{"n_experts": 256, "activation": "reglu", "moe_layers": [1, 3, 5, 7, 9, 11, 13, 15], "routed_scale": 1.0, "balance_bias": true, "norm": "layernorm", "optimizer": "soap_variant", "train_tokens": 457500000}
Below are experts of layer 9 (counted from 0) of a mixture-of-experts language model. Rows are named router (the router's row for the expert) and show model dimensions 0-127. Each number is 500 + 25 x the weight over its row's rms, rounded and kept within 0 to 999. Numbers have three digits each.
After each expert's rows: a language model's description of what the expert responds to. This comes from a sample of Wikipedia text that the model never trained on.

# expert 24
router:484520529525452485501460537505542519487555512519484460507510480482519538463504474536447473510484478481460488515463513510533505499520476531445481498499568476489515501504543516492500497497509534489513500572508488483508510513474505496519477529516495500496483453474494476520482494479476517513512514462508487469483512488485578534479471492519496508503507517461475506470524501501511551498483
What it handles: Middle syllables of common English words after an initial consonant, e.g. eng-ineer, L-eng-th, ins-igh-ts, li-ber-ty, ar-rives.

# expert 49
router:527558518508479445467473487478486529484504483499510492512515497535500503484505511508445500539524505543506501508470519498505496497544508506476519517497527472480497488459506522469513534506484510532523490528511497477524536516520506484497474473445496476504507503462560488463532444452470527541476505509534437500484506513506528486452490509512517469482529469486489487464480482467471530480469
What it handles: Of, and, &, in, and commas joining parts of proper names and titles, as in National Register of Historic Places, Coat of arms, Rage in Heaven.

# expert 37
router:531538528498484446475465532504521517437504491524500486501518488516500499492511503518456516504505501518485511467490507514517486461496469543456481499498516477505535508457489491478549536526451526481509519522523481465458549443514532468515459506519537477460503502492498513513474501470468486532487533501500467490476502478476504512507505530491522449483543505505493488469469506477494534464536
What it handles: Short word-initial pieces, mostly P, p, co, de, le, often after the or a, as in co-Regent, Phylum, Pakistan, victory.

# expert 22
router:479530507496470465438496512491486515510542504493519524493535485504467513506509534533458477508522520501449491483487555520515506493555520490466527436473501499471505505506485485495522545484506489505532461525498491522484518510508509485505479476489513517508502460465548506486487476517476527495532476542487502479474533519443527511486500519510529489533487502445441468449512501487460505492503
What it handles: Word endings like -ly, -ely, -es and short linking words inside hyphenated names, e.g. formally, overly, Ille-et-Vilaine, editor-in-chief.

# expert 25
router:513529521521508480465485500517496535494545490468468493557490483503480502469491530519500532497479479486468500512449542514501476479501468484463502491473551502517500496485484546483528546484475496494559524513522415488500514502527542487521507525457502539479543502479512460505517480445478522525515487497507487483478510513468529470483496512509553500498497501502497494487489484500450514461522
What it handles: Individual digits and digit pairs inside longer numbers such as ISBNs, coordinates, percentages and vote counts, as in 9780140217865, 3.66%, 69,250.

# expert 50
router:503570505501499494480461510477518542508498520499510488530508472491534546502508514503502495518475493506477483558481491506468528479515505495483524514530511489493535524499525504466563547513483493500534487517468470476509488455488473440499466497508522479485501465434546490498491438488465470502490487460536493477450488503506510501488494486488546494492537540516495530486478508472491515507530
What it handles: Ending pieces of job and office words such as actor, host, director, Winner, Republican, electors, and by in Succeeded by.

# expert 36
router:492524553530453473486488530495507531502523529481498470511547465503505499474473501515466517482511496492479485538456532513489479475519470532469536478490490508487512539456471553472500520517515524513554508517513471419528504490567533487531501497508470511484523497475484497532470483459499494499491542491491476509491509515460515500480453506507512480506510496522475495521453505496472508471516
What it handles: Second syllables following an initial c or d piece, e.g. c-ig-arette, C-art-oon, cr-is-is, de-b-t, dis-ease.

# expert 16
router:501530535528452474473474531499514533470513529491503471538541515502497505492517510509441498501515496497505479552466551511471462514504488498500474487512485497488517494464468529487508504515521551502548518494520454512515511502544547480510470507527503489459514499499534449489478443486487523497490499486522479474473509490473513531487446540463505447477526504515516512480466466511496513474515
What it handles: Word-initial single letters c, C, g, G starting words like criticizing, called, created, general, government, game.

# expert 3
router:496516502493514491503474511476488510526507535500522482520495485501498513490501527533485524501483490501433473515497506530487473487488506491469492476518525517488521480463542531496556498495501534478555493525507504467503541493501505461537486483493500524478531526472540495492463473510460482490509475525495470482499510489479585505433501505515535457454501505473504491463477528444485558486484
What it handles: Word-final adjective endings completing a word begun by earlier pieces, such as -ive, -ial, -ical, -ory, as in effective, residential.

# expert 31
router:497539499502498468511490552481493524469528535436493503481527483518490501497512505508475501507503480507472475494455513510522516490509476517535507527523515467486500488462527517475512514540483507487519496535480487478491542460543503493518478466440532509483525511499491476502466505485488505494505530488501492472469514518483542535451448539509527436506522556507492467484493512450482513443515
What it handles: Word pieces of sports terms in match reports and tables, such as League, Championship, Cup, World, team, season, draft, venue.

# expert 10
router:509521507488493493475490495513458548493540523493480523525532477489495517476539547511493481507486457512409478512449517526501482528508494525456513466472501502480513521491499520452517521498468502500523533541507482488494531456530479508499481522476516524472522500486515475480484491523461444498517487499536505457481520471519529509462471518486527488484493492523453506471522551511495530489513
What it handles: Raw byte pieces of Cyrillic, Arabic, Thai, CJK and special punctuation such as dashes, minus signs and zero-width spaces, often in tables.

# expert 51
router:481524543486489495485478503496520572487535489495466489521532491500486530458495510499505504511522517476472475534487513489462479506522525501446565518481507500449492494509473514512487547539523529503553473495458465516493546459498506482502488487455481507483543513483511495458468501465500481519504529471499513494473516477478525494505459542507526482530519490499438485496512507489520534468500
What it handles: Tokens w and W at word start or inside names (Wales, Braithwaite, Taiwan, WWE), plus opening quotation marks and pronouns us, him.

# expert 6
router:495526545474461494478462542507508526505548518506472467476532493485524490502501507543475479473541473507473473473485486563527473475569520497485497521512526492513520516502521489478479515528484532507564476531546471521499497491505462481541480526495510533492522507496506424520487456488484452491492505502513495478487493512486531459463474496484522483496530485499478502492509515492494516478524
What it handles: Short mid-word syllables right after an opening consonant piece, e.g. pass-ag-es, gr-ad-uation, v-ir-tuosic, rele-ased, med.

# expert 15
router:486527524510478482471466526515543504439493524495486484499536476481495516471461525515473522511544519489476478480494500501462518543496516484474521506498505492461495523487516539505494518511452542497520490521505471468499502504496507508547521496442512521476503511476505453485502460494461506504549497506503475446492507485450550539499511516503515464474520524547452493479471543499494520457512
What it handles: Word-starting pieces T, B, Th, Bl and lowercase t, b, often after a space or table bar, as in Title, Tom, border, based.

# expert 60
router:535534515514502480502486495503495503515526483468477479520506458492515536499540529532493482519505489506481480519460543492549507535513515513517510508482475520474523450474506523514486512542499508471540503541479485512507543490487507450536477491506517564479504463478511499479476443455497498510483484493501491473459500492488546531496481529478528455472499500509491470456470530432488529499514
What it handles: Word-ending suffixes such as -es, -s, -ation, -ions and -ure completing nouns and verbs, e.g. Not-es, interpret-ation, Satell-ite.

# expert 17
router:497530540508507483510458497472470531503500564507479494471532489500480505502514512534472469494516488492482459492493493551444496452525517512468495487487530499515499507500487529464479529554473490496517537526462488485516483494537518470518463472504550494491535488486522516506502468518527496531493503473498487471488522490493504491472458535477538466512568518535486487470485534501445515469516
What it handles: Opening consonant-cluster pieces beginning a word or stem, such as gr in group and grave, pro in protein, Pl, Cl, under.

# expert 21
router:515528537501444476523488531487472530445523493504512499494521483514523503491454532499452527512533478494493475504477514538469474510487521520500542525471532504465495488472531535485540495522491539492512504538481431517487519465496495473521482478474528494493537478468498505511493481513499497509545535514508500511484546507504563497449495522551503486483502502479466505497486461457482511481525
What it handles: The word the after prepositions, plus The, its, their, his, 's, often in sports reports: "in the bottom", "advanced past the".

# expert 40
router:516549510506437441493504531509475512477520481536447458492523484521494547452527503506486482518522490493467509479485544539489497473530494468461508517484548494486543477513499516482486546503471490505506484497533468490534510524528514498517458483483508523479496501479505524462521478493467520486526478522520481483500527503476498511448481489523500485497570522481473514489499485462508541469495
What it handles: Prepositions in, on, at, during, into after verbs or opening sentences, e.g. shot at, installed on, On October 16.

# expert 45
router:522538492478449470512478541489499493494505516471496456511503495500475517464513496514494513502513501519504487498467524536521476513530516475497520485489494496477498521514500514495557526513493542482553520550477474464481543482488535466500523536519566569501544519462501491493468468461515470485536509475543500469481507500492512477456473514482539499502523471514487478464499484463470501480499
What it handles: Noun-forming endings like -ion, -ation, -ment, -ess, -ign completing words in legal or political text: election, exemption, Congress, design.

# expert 9
router:511543551499497457439477491501496511485518512523493514476545443481500496488498530514500509517476479507489479525479494543518508499528496438485497510473506497502503523434499534493543527507542494504515501509467445480526516480507533501546499514466526507467498486441483504459486453489459472523497461495522512494481554513475525500487510543500509506508548498506494502482478504462485508497524
What it handles: Full stops, paragraph-break periods, and other closing marks like ! ? ). and colons, especially after abbreviations such as ft., v., e.g.

# expert 1
router:528566553495498486448457517491499522512502527540481487506508441482517515490477515498472494545500512506493493483467533506521485500508515457510493501487472480478497495522505492463511553491481507466551512547482463496502553515538488477497519488487525506442545499482539460505483484488488488517510506508510467507474524538498526489482501456496503475501548461498483473474510532503454527480486
What it handles: Pipe separators between table cells, plus dashes, semicolons and middots in route tables and coordinates, as in US 60 – Henderson, 1992–93 | 102.

# expert 55
router:512515529510496497491473534520513500476520499479475503533544503505504521491484557513450485523518497473456463468500513540501495469529490481479499482521538492507545508464480525497512526490499571498524462534461473469477529493510535471524521495473504524488532458484491481520479498504450498490516515504513514500431507491470552515469442486548505503482487490515452504479521512497491532500496
What it handles: Middle fragments of ordinary English words, usually after a short first piece, as in trailer, double, types, caches, punk, mask.

# expert 46
router:495533518492447500473479509515508515461539565506490471472534448491509516521517481538501484572515530473496511481500497528492470484503481480471519466500522490508503523452531498472532501542508513502520496517512493514518521504540497489568490511465496538473496499468511491485496475461478512526490486500501501474457510521462499482472505503514499501487524506526425469503480511499452534466522
What it handles: Word pieces right after a capital initial, especially after A, as in Azerbaijan, Afraid, Abdul, Union Pacific.